{
  "experts_per_token": 2,
  "d_expert": 256,
  "normalize_top_k": true,
  "n_head": 3,
  "head_dim": 64,
  "init_std_down": 0.00755,
  "lr_head": 0.0103,
  "warmup_steps": 492,
  "final_lr_fraction": 0.0,
  "seq_len": 1024,
  "doc_mask": false
}
Below are experts of layer 8 (counted from 0) of a mixture-of-experts language model. Rows are named gate (a neuron's input weights, with its number), up (a neuron's input weights, with its number), down (a neuron's output weights, with its number) and show model dimensions 0-223. Each number is 500 + 25 x the weight over its row's rms, rounded and kept within 0 to 999. Numbers have three digits each.
Before each expert's rows: a language model's description of what the expert responds to; "comes before" lists some tokens at least twice as common just after its tokens as in all text. This comes from a sample of Wikipedia text that the model never trained on. Tokens count by the router's weight.

# expert 9
It responds to: Tokens in wiki tables, election results and episode lists, like dash placeholders, Original, Votes, plus capital B starting words such as Billboard, Background.
comes before: " |", "N", "C", " by", "A", "ack"
gate0:515506494514499496442519506443520502537501480521488531489524519489513487514520515548468506507485562459500498497501494515519470453512513515484518440490478480493517509458526523539522458557481513481500459518489498473513518520496520503536526476500488531471492557519513509510500485552513495515520476487489505498480495506488524473481475497529479494494521475514486487502498475528512493518532493513514512462516499482446515509488489500506450514472526479510511537496499490502509509521473502474512529480524457457474496529519481485494521487491545512474564496552467547543550484497479491495521520485505501488464436493552508445533512491487473521487452482520526469495544514517482426518516
up0:484538499450507512516478489551468479476494492473489496487504543466510555521489462492537497497522496468476537550494477519501514516492450498492537526516513503476479515506521479453519537497476526525532543509500502540495524541496466519462504523490539457515479463512460491513539501462491510523479539519547530513471536488527494498540493512505531547505517529454488511497552486516484511475526547543483486529469490498525461536529472476488515546499507505514490472468492510513439457491490478493503535546484530536487499479533472499508464478506509512509473505495509455507485485520549472482492457507484478491479520497499505523496495488482501490536530484442470535503469515490499516506495
down0:488485477479481492476466470501508477487479483461495474489486476492505572501502454502524454501513458486504524490489505498498503471545481512495510482505531498520565461542544515498545501519511470495511514503487477518491471476497466465480495540483478510516492453534476504466512471499503494533510517511532497499453474526508485487492461478529526477525501515520499501502468522520507512510482470529454507528480510541565480562527575468524541501500463509496494466499460467517476503453526486512525502493513495487512501511493539517469466508486516502477518509469491480511506504486460477504528496511498486473505524477462512502487502560483493505537512537435475516465480514451449488463517
gate1:490436507519526504482490493521517519498476497523513490517497494475501473449432502492487511476461488469491502529515535516520498481497524537504555507495495529469484523490520518512471499494471495507560441532507518511479526487521534476477492499474539546471497516466493467543518491506513525478506487555520499471489462505458494523521525525489558511526516483533490526472474539486476549536521503503489487520508507489519528479444488521489467515538497467501449539486545529498459461473468501519485510518486444518505527495484511498501525517497463500490492485509504509511497523507506537523476481464486504508511479496497537520475545516554509523500514466522521480501491525497478427450497
up1:489558509520489527505527480495521486518493491481506520498493523502522533514526480500513526510532507543477467464470508504514458538519483475505461520523511489500509508523476446493516464484516507526449549481477491504529469507493514525498509491509475469549486477546507513469514491520491490503508444446486476527495528487515490503486515435493489507468511501457496514477521470513495468519531453510475507477507478471461461451510494505495489519457504513508494479530466501527508512470512504497487516508491574488499497540521516467517488465478476476521499525526511468446510465537492526481510503527526526518510538447484499489507479489482521501488477517476478471523476464500561567566528
down1:483487504478492504496489517478481457489451508463516533540467488481519432512503514493504506471532491491456505513480525499542560507475498494527470510487519483452469495449471524527483520487512505509530505455478510504559489503522540537484508494504481485481538508502499515488505472490484494467493456488495492550545504494522452497484517515473526528483500482489497483456506468500520487517477491478507480541489476481520529465480475492550480482507499465514497485494467489509485530493514492509569486516532564491496480518499504478553465474506522513539471448475469531504498477518522520499548509509527482475465515471459477480505487512481498524537502548464495461502526539483506544457515
gate2:495470486522491469455447500502466469500496514531516543490565467506461508509474532479490505476466521497509487500497490505500497494483441520496472463485553495537510542512530498484482517487510506532512525525445509482518567498529509499527514496484488461473518517503484492511532503539480505511508487496505555513488468466500465443513483497513470447501494508535562505537483499507481519562531502531496519532479471535513492516523507532494534507498500488477482525483495516492449482516474501499504512532503494462493490464532517485521461512499492493513533458554501541523521467470510518483490496503485472532551511507481496578482500500522532486514511519493515506451486499474489495484453
up2:479509490510516509472532464491496477506490509506555486516517477483507491522497514437539496513476472515527482466518496476470488492500521491449473484523504473546476486489484478497520534483477500497479519514466543472518522541524518486520522516538535503469506475501450462485478472469526499498533538531481472532512514521494509495510480498497520508496497502487488536527514538451525531509514527520479474508500456525492484525439459514467517479564476520510516435500460494532466479518509496483522472518453440495529466513509489501494534490497531523493537515496510478474528518485505506522462469493518449518496543531505504487478528547503510497468478499522552510488486506451493568496495
down2:511519515497517491481494503485493527482474508523501501467493508431496510564466480558496493489489439468449502469546527538503486522506499500498518472486470480484512481540534521542510487475479536481515525473494540496478519500488461504496489525507512508470496505503467525478516475525485480476452503496514514539501505482493486543501467508496474518540498498457471469541529493492507487469512531507530504517489509500505554495531467543506525511511468518556492499501476470540440505503472475472515470475547556494549474519509513517528499461554511499521478491478491495491490488508475530558462491487501469546474533494483524514483491535512472500504499455550507514485489513511478481475464
gate3:522444471496502470590461489489500523440506488526490509510513500497481516496526474491520490509507457485487491495500505501507516544478510441531508536507562474490507476480477496492468452486496512509520482478494488484532498505545531468458510466515495475506494509515502488508462459470547513509568451537503514505517510509472528528483531470478537509493497485475563494494525520476542523522489458490517460509522494505505499505514557491523538496470494472515479507500493503475489506496527511530522491486526461516500525494467520507522467496517482497472480545491482498460461475480509534530502504467545498519470527458517518483501495539504460529505504496494491461485549490480441504493487
up3:534514489473496501503473468471492492503493487509452533469543489502470496468509458471501517491486506521496483510507507492524506476487484500500463508466476466529512497501476446458449511509538519485504531509466508494496510505516517483501481437490536525450512537466511493524491546515506476489531465533506494465523490527509530532446505490493492525461507509478502530512508499488511521479498502514506498442544461522509480489496526515540452476499502535506488562475521480506498507510506530537526517512500506480501455526502508543490514468499506508514534533509522498463495428427538550521525526487514487490485511476505509508491516531516536536532505546557512448497465546513473502483482
down3:527447485510497486486460527451508501537517530508489515552510538488509531493475515518503514467573475455485446490471515471527512515562530534477463470513515530492503474542493492536504494512509511495518512525468484470522478551504487476482477491499445523461458492503513507510510466460481506479517483531536442519510498511521512499494488496495538521482535461513494488501472536461515529462509508497461535501510452492509478505471514456474508515494499488521474533449516493487497516547489478511498522514512456497518492446547467554506486473514493499513531549515496531510485465486494507491517497532521556465501497529475504488504503516508478494510536466487506479512512508503502523482532
gate4:497495496445485505489553495495500539494517493496493499508496474484459530458468467511464469523514499470504499474495513525548462530531472497530495490507498497509488519503450509455518491557506483527476495452494437526483531497512484517465511520481513505505443467487512472534519496504479479547508525483492476502522534505488495517502441503491520511533518512476509517512482507491508514533463524520497496482499515480479511512510462538470489500493524508506495512526513482452488478467438486528481493510479503497490461511468547498517535492536530483468492493533434478484457468500511500482493515485485534501474508543530551481461568524499524478501454500523467529544518451473524511498535
up4:485503475495496528495496490509515496516484477526491478480538493507465540499457482539467494510524535504516524507494523485558474545576448509524504480492529490487497520517473532491524531543526457552528488487481465530461554521491480505468504546486513493497462463485504487508492472499497478518493516492481507502525526525490497515489500474504505516531509525512509519489471500525487493526501541490479478455506504477476490525500489549439480476462517534498490527528509471458473466486462488524478511526503484509479467505488539513514528482501528482482503484522429474472498453551492506505512501502447511513518517517500539501473566520501507480489473484515480547565506476480524512473525
down4:517492487504533465526484511464478488576511471510475479557526478463514445501527518505504509491481519505507493490509480507514480468502496489497514506534505536475463481492470531514505498478524481513514482457489555482514503522552538484474529447558519455489481528467479473522516497471517530489521502506481483463497512520485481547499513521553454509510491570513503516514508518484476511519440476504475489483484546489470512500515497494534463484458505512501497492541487489516460520520502470509501463541496529505491512547507503488518499508527504492486477482472467467471545531486477498537500493505438494542514516513494487528500516488466545548497524468509524542513477495473533517518493
gate5:522498478478521487499518534506472503513515522527489471534539543469518479502495518501539479488527484489505502499539498529539468471491517511499488479467476498462513485504471501503523440452463479464481533492532479553524455498501485477462482473471511485517506533457492475519518483462551521528487492481512471504522516528505513522492534508502432469479563522513482469498509491502482512523471501490502467471475513545500532470488500434479496480549528496509477527491513502547547499519508465516485510533517500426498451455505474512504485537514497496469498525500501483474507523459470477498494526474517490483510523513466500489473466462512450515497498493481545467509494510470523477527499
up5:526534530572492474514491494525565498499481448486503512469475495497520479454523480550499541526477508478519518488518524514468483518494487537522510483434505475500500518510504476475516506503516470525437479568483487490508506515508489533487504475504486496490538471518492468478549490550503510486524517479470506503565462548503494499501483545524475501452522488519482467493506493513509451498513495514500498485534472518525531556493469508478508492543466472473485489496486519481462516489489502476461537514457469554510538509509506477545511450493496504484501512503468529559519463506512531477526500521507512500511532522514514513488497516534498487532496506500471524498459502507485490472509
down5:540500527504453479493509529527497517455469505482527464497514526517438473470509513501536534537430533527472494460493504551510477494509493515488522517451478515541478488502530459486516489537514509512524518511485480551476522512459506530506496528508485518497514507524526483489537506568488502497470498481437493484488494506484517469494485512508504480472482530551498479479534502517539511457521507534495466487473529496516512506487490520475455525557557536503545485487457530497478473564519546502516503506484474526536476546533507503548500478476494494486529506504505465486479487510510468511508520481497505477500498509532530496506519548519486492527480477520480526502468478502493504486507
gate6:542505499489475478462531501501482507488465505521511507528514537478514518516524470493465517452488488568461513451495513516504498522523519505454474497497527521502464510484534452545458524490503426499471494430501480528507484444497467492504497453508500501497497493522518515527547483498454509492457510509514518539514510513505506521500465532487510456553518520495543510532547505519511482471513482548478453479531507504522520469498470498473461509489516502505546531514476493504540491498479523517485521474490514474488498495495491499498461511497478499497503494532462437513506528495545496510541536477502477548505490447489509529513482522514483511474507487535563504502505520506495476497481
up6:492474527488502492496495477507530504488478494584447510484538522517491477519492496517525470547496538516497460498504479495482487540482463484517494502511518487542502496482477522498493509462503491518515456510537495502496480456482551496491486483495488531509520482494503500510399524476510536496518492506490423468497487508485558499495456499513528550498504506493476523478486509484501493463506509500484525475493540479482469502485490493492525507509499510518495465503528509494456518535493468456524477507459509459537481492490508497505543517473466549498466474517457518488512526512483453471434510508494479514476498544514487518517531487504507512486485537489499493553560483500507452529470
down6:509437493506528437530527488506491487454495492526491543511487506476505486539529513512563479490531533483522487502506483489451506535479523537502505507497536496496491485496488490499492490500507493477470495476503469536511515505510535513512503464524538488494536536495512505515492467491497502511459515507402488525519487542536511502527519518504475501506494465562440498485513521468513510494520483516480490519551521465491489491459515445473495542524521523472512509483529488492477540494496540529481512517486565455483497488461492515496552463508521510511475486488481562477497505508512506535481504522487534517515505505521481538516492507534452512493496482509509544550486474504544508508481
gate7:557490524514489524579505490499511548501530489480469552487483507501508515484517428491542505512464536491491511466498540470471501494499498536515500489476522452470527496500470427503488507515467479503501508491510478522503529499498463483495510474497509510519463486519480463530497455505472524520486495532499521486524495489503507513515483493517549520503521513438524484497535514487497489533512510478493499456495493469504516518525507519523514479516470465482481495477452496481530486523517474511488529513467460518499493456482485481543497484469485541443481541516479491486510458499556480537523519458559486498465513456519487484462515483493481511501484436520520464500495469496477509530505
up7:449518473495502524445504523489519445490481527546551490513523477508502495472491533505490510466503480492495479544502475509478481500523467461508508459503505541500477524504513524498510487461509517492520495523512514471494499520513526483491484535512473475507545502482512532474521485522503480491484488491508481509471477538524510507469532500496458493528488494557486500524482509517483509516479506543486503510537503536478514480499507474495464507528539483515495502500554542509477464514503506487482457483536511439486511559519488505465484526493547498517506473495507486514500548479463495462485462502498536525573476559472507489518485474503527492534494571524482541501531549509511511445457
down7:456502504484497518459542518538479497495429469477483491474534513519485463485476494522480492477512464493503496522507502493497483485485492483516531510453515509493525491489492512480574524516502462508495490535490524478482510489486486539472544499577490470498496522503506524562541470550555524455494544485508510511520467462527496480491458433522551511509497472475516514486568522511477500501473519510498484518498473484482481485531487506506485507526496521517494469475515552507491503507488474532485491499501473528494500506510541504551465493519492524517496480528520480469529457526452477501492542524523489543509506504471468477478497527458511487531513480463472496488541500511504509497492
gate8:517447547500508536480529477442466475507528532505502476520452497477538521482510540540496510488469467537489473483459506524503514529501489532468533471512486518489529505509503479471510502477513498481497460508471501479499479547500480509452476535505485521493490499533518479501475475535475491510514488462539540507502526524499492496517525486514483512516467535474543493506512436473500460501504460515486494521546419477464486498482465493516424518481499468511472549506477456493499472516506483512501460517466465498476532501557525514532469483528490509523512526460488462514540490467507501500501464521499497496524485462521493511467508507506506508485476466486476513463488504499537520508502
up8:499447498490466504520486497468501494498504523472456523463534514516527485494506489540547490524536543472484493558483531515479447529494508519528505530512507502527523456489476533489550476481460504519504494505567487535486475522504506503507492509479474499499508443493518525460530454472511489488500497531494490556506493498542482499456460477490473544471484501503536494477519529531512488470439498507506509460491507484525528505522511518497499538489499506504507499498509536533505489513497513484493503451479565516499541485541504490490491488497497560522481500492526497452491508511485458524519467524553520511512548481514527471516524483505517548508526460505451467538516476500501479511510
down8:478531491457489504497476506494490504474523487502460501490472485538472505499504515499487488488530521516532518520510489497491442512499498514551473452492512476479476511488510498523485418478510472452458502533539479524513508480498447533523497496453496464488535512464493525504536463472543523506465504511490514480501465509492522533480466487469480561520521537474463506486492463483520436448532509504513505516491508493492451540466508482530485485502527468472501509481467486475510493457492519478461488495507486527519502502522499459478505516516503497449482545519534491461477543525491502498506537529520539483501517535468509489515487463488462520482515509491515533560509485463513512531515
gate9:506483449486523429568512506542514500511529505517520505540460506511514520476491496523547514492514518519526524484531499471504447480456461508552501515486504498493515507491438510557508489487497488505456469502488515506498470535471474474500538501492490490558461485511476468519532479491451526494500479479505496492513470494501542486482513496483543478523504466513521430524504559518511489511489449495507505484522494503485471529496506520535537517475493510537527502523492504504515555484474504491458499494523520465476499521502493482542459506485470527486503484471456445504514477500491483524474518492535481526522475491523513520477496522452490513487513477523537491510510477496444461497512
up9:507456507503482512478523543472465516497481492527505470498468503483468473524489483492500472475475470525490449524486508472541532537519503483482496487485474488483488479524507486497481511486532482485528512474506495517460523483522506496461465505475581512464537478505547487530465465477517487521480504518475493492499496480526503518511482518461464513490452535445479519492536456523514510513543501480531524555507492525534536488514477498433404519522452521474476502494499472497482475523510506462524486478488470520538494495451503506529517508480483492474451513521475471472481525467516500489516505496494478507498520525472495485481489480502522489494464496490503521449548492507527485515469
down9:490520513492463476514493509510520459501507500521512446488466454487487472480566461488494495546515497530502479497498498522498501501498556514495510475497511495497446507494535514522481478468505494505496536499495451532504520460445469522525491443482499484498514495465512516514474480488502483521491482513511470479490507517513489469491479505543509513529504475499473440511520474520517495477484515539520491522524487497465524493470497459515473515510507512468532509508471514466504494492460463492520473505567456452467458500488481518493504516497496517472470481580465487470502513580503465526504484487494528511488494503477518497499522545530466463536546507470541520517552483506476514501535
gate10:502498536526524515565544415524461527521534527469467488497502484461488496455520452489561462543495502485557472496480540517527500535544500539491522539459524461499514502473480496513511482502510458483512504496486479515510529535523487520521502502470499503495465547485498497484576518545541528487494552503460511527528481511486494514516519503503530526508500491498501516543478488470504482527507503464502491538529485509514506498500471518518517469507491483475519506488517521484519428513494478464479484500507503466431515497509508519523492524493487525499504483499512511527515496548460478471471496506494506459466488451522502510488502503490481514542527502491493474494507495503494472502534
up10:465510529501475497501487528459529514482461491494496511466509477519512507499447478457505503509485475526453525531517504459474481477524514497516459474557513518544518467494533459495450499522490492510474524515508534528536534508472517484465500484485513531522470496525489521491514489519444470497504491475508499506528491491508502504467469495493517510520517503491504508510537494553497519522522492503542501496477549508462474563491519500462506534546524520518528497467440487506508501500517508470492486480560561446510459521542508492460471493513515496527514453508485494503484477500539546492502485480518483523474500452465497489480488501514498484528452448500521479498480514474534546531509
down10:473492504493508549478498509481530520538547509520496489481521515527495456484473498482490535478513518553526535476536509476543485520517474483493497511507518466526546528495499472490442481498481487474502517541565523489500493474474478503549487490514560500489505481521506510515499538457460450518507512474554518553539498496524514470489484473500464532533490469491526510467480547537507482478496467486534507492511474469513538516506518501504494534514491529502485510497457495521486522489509487498498468536494494485532531510517550538475510449513552439488500496547534512506472494511515530491502530511485481519492507539497512516526470487505511525524508507539528474532485473540500532462522
gate11:538505536462505517509489476544523502502494545534545496513537476493480534481520530515516526529504484488490473480542512494544531481508518563554529538515511466486525529499533521506474496541474504525478500479537511522510495497498502509509487525482520527501502531500486520480524536488506523498513435466502472526507521453520486541448470511464478479481499456480533495542503477510506493478526464498498549501507521490489497528499471482476534558539502472550505511500510482524512501472477469510481526524530491488493568501499479524499537503522497506528510512520484492502515485484510470567463483529491456489488543474531472429482514505501530496494507504517520506531501477472505544510512
up11:508450501520527500489448509477517529505522503468483518494488449553485469472437522480539519508473491452487489553518484485474530482479500484464477503546499520511494493460495489496501497450496481490505513549440495462500549509515486464473511500501518510486512526501499480510452519502475513494529528513521517500472469493519460476517495491509519508554506534489488509494490517497511529501505531474483513519505505524481483450469520535523508487490519508448491506504467510488543499502475522458497466497546511553517465502483539441491480483498467491515525474476482514516450489505461504461523449470476520522550501514473473516513516482486477538506520487488528472465481532486544500456502
down11:492491498456480459523508511501470534509470474476501472457526486509516517514471496525449487507501489518491494505480511532537464504521520456483515487503489493485517517494511529478536546498484503499508478502442502481487522484500471529496470511481515535499486491515523491481487518513471491473512514495503479539482512483527494507503468453475536512459534505497499544461502465485475572504502519541528462509451519464496493505455506529481502534519493489524478515500544557473521522510533495503519500467512529457540514477499491502517526482474448490511524472520496529491478470495523505473498506499542611503469496521484489510478500517509503505493476511481527419474553492493529468506535
gate12:514475497518478496514512474470496490487514508504506516483483452460554496488493484479541545493468501482557504500536499522466492481521483520472472503463493498468507481505474487546513495520502499519543551533497519495461486567502476467486482498468472523531480511512525451537485491480487495560476561489504497480544483470487470483526491487537490509509506536522520462523537492456469491542475509509526529510514498527461544538493503523512527491532502500501488458493473504487523480541514495467434496511467480461498482532483498523532509457499516533497480480496500471481496533490500504504488453505516481540509505521521523536486522490534535526462516518475528468511481542499496548540503
up12:520487532473479493503526497477484495491512487525497479501454501477546513447486517535513524435449488469544531530527494493474521412511509537497473492467506520515497495508492511569513487458504526466506507508502493509482477515482443486478475492456492492482464496502531508528519523495525496517514539482495498518555503496463494476531462498494464462494527511537491480504507480501503466505494477541473527490527516473496517509509486491532506508505520538506494460534482484521515513507484490487442489493442505511486489554438521519558505498509490485491478458443474462481477536493519507521525505506506475484484509536546485527508492492499510501499486506478521488529487488501439473538489
down12:502519461509543546534500500483450489490509488487496502478485516557487502491528491527504519484528516461496502505524505503499484486549489487478524469525487526498521517502529461516480460510475559524478489514500517522485517443479522470487502517515500486494491529552535514452498478477521491526551464484505542488470497544489551529510508500491504473472526470466514456477477526485495481499525504503510506530557481477484530501524475497508479502521469536517522503521468478475481531523498510501473505497479474487484506502494470544480505480459524530518534510486544495549532507523486514508508516546530474509518563479491502482451500455499512455419457511506487547520516532493492513488473
gate13:547504529522488532525543464499485500518509509517511491519448515479493499512530476469565474481512521515552486482514481543504495536479515542500504502517505472521520511445479526489473520483506449507534478509487486492483488495501457477514511499500508467470481542508491489488545494550478503539499497524517558512517500500512512485488469483455500496484487536477513504513520480458492464502505463492529488527520482507520499448536482496521506505505470482499511539480466478452484488481451505542498572490435550518478492465503501521501482518517509518496514513546496455542450507525479528489484510503559502487501494528526491509452498535482520474523500539508507502473495493499481447519470
up13:529516563515526507554518470512449487523476536477504486494457494503477492504517493492547491504531538503537510459527472519506498522489489528545482525496514495510534486469522529465442528520530470506523530453477477468464479531493496496532524484497505501466513526512497508514517507524499485528485518514507526498517527486522532497486507490462485532463479515485520479474534493485499464509513458473542535537498518510548505470561483504562511533528479488498537494462460474457486506463477501530477553484465525536456476492492459515504493521508477514514526490546501489519484478523541536491493475517535514516504537549508494478453509523495504502522481523471482506497482469515498498519517
down13:503517555524473525493488523507514470491454529457521477461509530510437487482476520461503541480485437488501496478474467497522467527493485484508528487498418475524466507458499473457521528478534498516453505468494516481468521502488463479515486484494521476528503497501470504510472493479515513496512512501524505512470503516521529507513503547493497506508475511531476532500499506542455481517467533504506484527533531514464455495519459518498488502525463498490477481473504503488513486522512463527512491486507488519493519470471505527506485482470483479493505497501513442538508527576521547516517516492500432520437508490461495481473493495486529518514479524514507558524520486484530487456508
gate14:512513526512449506470511468506539534487495499500475513510532504529498503525512470520486484522497498515461460494483483475506515512507481489544464524486468500458443511484497478489495484441509499518510523497500509493524490512486479505437533496520477536487469457537531522526507485505500532488482520511521539528490494496518490491479541523500535530454553520429490542507526492478518523473493478454446536521492470503499482513471519504502503526535467542493464483491430521498499486495467527454490440505472527525508497475529484483510468475501459491531517462502528480526534514495524497506461468490501512533496499476507508540475486535499508454475560480498515531514499519504527501508460
up14:496487517538526472511530508516504530529476510517486505471505455457494511544520515516495463481488539513474427497478504511480498522499443464552514453501497494508490484505518517486490505465494513499499501522533496489539479550492509493437512478508463484489536459490524501509513501517496518525474464495506489459490474514479470483494502444460479497501463511492445508496530508473507483504491483472529500505440521539467502508496514501506520542522441511507464522510489504507507477499509551455469499502459502534495500560545505486489471496507542505486489467457502532551487495504492530461510507497519504524480505494550526573521492468505509502478520530482463470520512535513496489486459
down14:505479553480508512453470558503491528484498511520509483459519489531416466487501530485507512506470542480479491494485495536521499568513450489473484524470495498504443500512491499499508527510507512524527493526497471475488463495514480506478531530462515537489450554532525467525494549501490483505481521524515552497518489490522493496424486537487505518494490504549516514502495495579558528492522494475490511507467472488525496480521534486508486517496503471515493518498529498523463488511511502503557493503486477527496472467524506513508528488476484522565478498499498495484488487488497502472533472451486465509524487468447500503484499519490544518507529505490481468521528518500510494497491
gate15:487518489517520465500486528504494551492485479501487456512518503532498524507548536476511464527498509529517487495539524508514469509547540486503528536495489479494546519506500543446489464482508465499532495501481512470552508549498494461521474500501498507530500497489433490488505467526540499493516445540483476515536549497495533482482464514490505490490504501517458503466480503520510553491517484425519500501540511484509490498497545455473513500506549500529501501522506518460543505489529485485514476520531512489553575470522514508549491507548502498510515494499485511487526489471491500500498472498535519528484498481475476452502554480535490496467541524525480481467520500504480499495504
up15:530501490464509494490479485492492527454451521503469473493521440511487548540510493503495514491505522495522474522491474501527525550511485516484512524511587465509490457469458492526515466495505518493493409524477505506453452484533511469475496477526495487478492504524489504527541516538516511535526470520521487517498490507537498528539510500488460472529484510491476497559525529493514527506507490483516556487518472525527478530513559505516519521477533495530519537453496511502477529515531477524522481509518475490500495456498486494499480480542498472531515526467490547525504482487505525512496481496526476479518463522520487508497497506499457517487448474509503527505477493482471469537514
down15:516509458528518521515511484488523499528499554483511515468522482471450493514508524532492468505531503508513520462517493475468496469490495494523426532468510471477509503515514478483511503524529474478479511491523516525495478519515504480492520503568482490503552490499468547541466490489497454494416550445515556502474517467511490441516514511509489518480522556516479493478506499466504509466526527532517539485537524498505462522530469511491475473517494490518474472477475516465460475472517511511467513471491501542517534444521508473495501498514476497533517538522539489483482481472518518521506491548536521476496493503485480499451510482478486505520500516493504450505487488531498496498490
gate16:519498525503520514514461502472460490483504512527486492524464522461553482483521507483532511551492499494509493455507511524548483517510529471508474525470462498511516489529464501459477498516480492471479508489473549492471536473512522468520469474505521557531469507478467494491492474501494523521494501466503479529511458519496504505492544460513513491493474533488469519469556512492515496480473560548509483528525463533504513532502480487528471503517487471475501558523502524480482528515519499518496496488533466524467479529525465463491471474463487535522492473490509534491502521479534533495455469479526520517504550520464526472504505517503505496442454517502457537491464491483465516527522
up16:459510518486501475495512477518498482503465491486527480498475493480497505520492489514452500497497514535547505541526503506470519465550488558448498529507498489477485503501505531502510528468524496523523485508513491552510513489506498508478468586527491517500460488491503484478482491488504512517487545499466524534480525501438476487492478533500480493550514451508459519499470573484494536537495457508449488455497480483506479487522494500509482501479509553528500464501517500456474505502502516502540510511517537459536502495512493479497521533492529442465534514526502493493501470512460465500552526532489498527496512511545506486502509499508450495497540468439494514528516493458511509510468
down16:500527503548466492471505494494509507506520556511507497456487499533545521494518498495511476523476524523489509471511522480470484490505486514484481482495499460489526543546510500493514498487488477483537499512472471488481502468534523456495480544512482502447510494461489480441477499530478496523474515479454510494503516478511479481514490496459458512487462535502506464464505502492475554571503471531483485473520472516550478502503476457464496532510465494528468542520473504523485481469461489526508521460534522537485535473515500519516504544535513546523504541514484491507511541546458545486510489527513547514532509514464517476508504499526498528508471481526458486510533477523532530487485
gate17:487516501488528464516472463554492482426474514514506489531541497515517517542520496500519507491507470493495511499467484446483506478489506493518538433500582525555480495486559465507517487481465526490471464498510499494515528479510497447528501490506529510467518500498461514519538532489510515501513474523527486518529516517496536485524506527487476510474520489500552531517527495492521487513522524517508483505473542512469547501482520519467500526507500476483512481474505474509518511461486477525506492502529509493508510510493573518510531518459508549505519507510442509500484497435487492510479522512499495515520498502515548526445496530497492520488519487517471505514564522491484505480440
up17:478480478467491473512476479537474460495482560506505468536551518498519478503562506528529490488497490478483518515491492490458505518480512498481495439515492514517519500482523526461527520538488523516465455474478547500497489529487509498493493480522532519497520486463504522491481506494520486553437539518488477516514535509546554493481496536498527500493562503500535524484501490524567532467534522514432544498494509550487495535508490472470478489483504485485472491516489518449497510469518497489498536489553524464504512486510525495515517496473477522488507521505429549498486478516517484523523483480522479496483469488523515467472505521513518515501523507531501520512518505478515550498475
down17:493495510483519516505472504500535490502485507481494537508490502486489553490489486497468478502491440472554460515530486525498466564505513467495466472488530479524509436486536525543463473462500512497496517458483501538511512543524480497509532474557476486528484518481477526497523482534479477517462464460484498502504509480504495500508468502572485435476526470467449513497506502499548473514507446442483499443517472461504478495486495506517524491512521475475491469521479500520480521491533527510499502525497488467490494502486531504466538517481477483523470466494490550530528541486484477521463498494476487481509508486505513477479515526454487486532524492504530509524522533503495486495465
gate18:486471535534504507443521537513558512451479510497521496490515496513501492522513485504512488482462492502508482494479465482497497449522517548430477499487495521509523466506529473510512462489489478443509480488504533480495512498464456469486444532483471536485481531496503467432480510515485534493512517521492532506509496531518515460512496540499501470500475496444519515525511423505534493487503522527505507490492497490520492525502505500460546492522505550543506470463516466474516534524532485529523460503476498466494487503480481511527504484529520518526462508503428493524497531475512472501510500487516493504496474486556514505541472484499534489473519515490506496494489531508442477527483
up18:524491513519498491537486516476514551476493460474529495495479486516479495489480502483501528459485497504501452501480528481484484497520473475502491470475495463466496491508468468543538503491476522551486525509502477518519505495554527508528516486511513541528487500522514499525560480525482510491527461512503491483485485476551488482526519479498475559471473520542527487521509473436517511491496516501501504493516490461506497485511481498499469487526482478454479504498490470588550528496497489496505521516474548496482509487460474477483514502492455492486518497443519509478510429508487524465497500496498472519484528517515473549518477514437496480517470536462517494486482456469549488452494
down18:532527490477522552532522496485536503511474516477519463501496499504514526503490485495482544518479516501530461542531522492481498493511482523524501473509437485497480506538503548488505517573464505538531534508554489519509493462522490498497470490494478504531514546499495486518505509504535513487518493542486499483523509533529504522514487498498509521496488469498443558487546510479513537511556534503474527518473520533497472525510563514499498458493467505487491521498472501502482495491455476513483511506523509473511482548487488491520479484482492493475520566484520510514517517526556488496515474471478528489508502538523484507500521464500495516491483582547527488447530459497492463501536
gate19:527494467467488451523479456519527532456476489528460571520517521487538497489455458486522489475458503516445490500516488505503496496484496493542545484478506492488511531497521466504511480454481478534483536493498492555517507561527487487484539479506522555472509491512494483543478507510482537511495470560486513509508511495527480506534525558472541499542498471441507523470526514513509520485522500510455494495482502506494500521469513527473501527507518493533422505490489524499470490501507465489516473526475493532506484514524530461498487500490494525499509521478448483479480479516517494519494531480526509564522496464543524510472465527511511516492517487483498509519497513457511506513512
up19:489484546548487535491486500463523480501469491507535463502485524505488481471553490498474483555538477483548523511499545516503492515509519481441507518461472491533550510492463506499492448548456489470525481483504455466514471447535498481520465501481488505551506523488502524466476497512519499498547489476521508510522474509499520531473464517503485497454523498483511525534457462459498464483454475493525553487505479520506480451537502484495483508466502516529543511515532500486500508485520517536487523512481537499502516476473489482526517537500482501482479525523507476490477525462511466492525480551477501448493522525507522503472533518518535495505485499510532485511496451500468512478504
down19:518487541475518453500576467466444496528446501495486517495455509474523524514512460473518499471506491537530496523502520473518498454492524498521517542473488500497476498490463501502455477519481511513491520482490503475499508478526543498525501492519505451484487473498480488509493525478481450492549494517549490480511513465498554520523490476507481508494525481483480501459521500541458514514492450536487524525544523466507479521468478500504484547497500494512475464499504521477516500544506507460482515522497526494492524476498547496531456519474516461452490490541527514485520513478504503516501436561521534507508501496483543506496538497486506505486495484480550493506456455499457521495495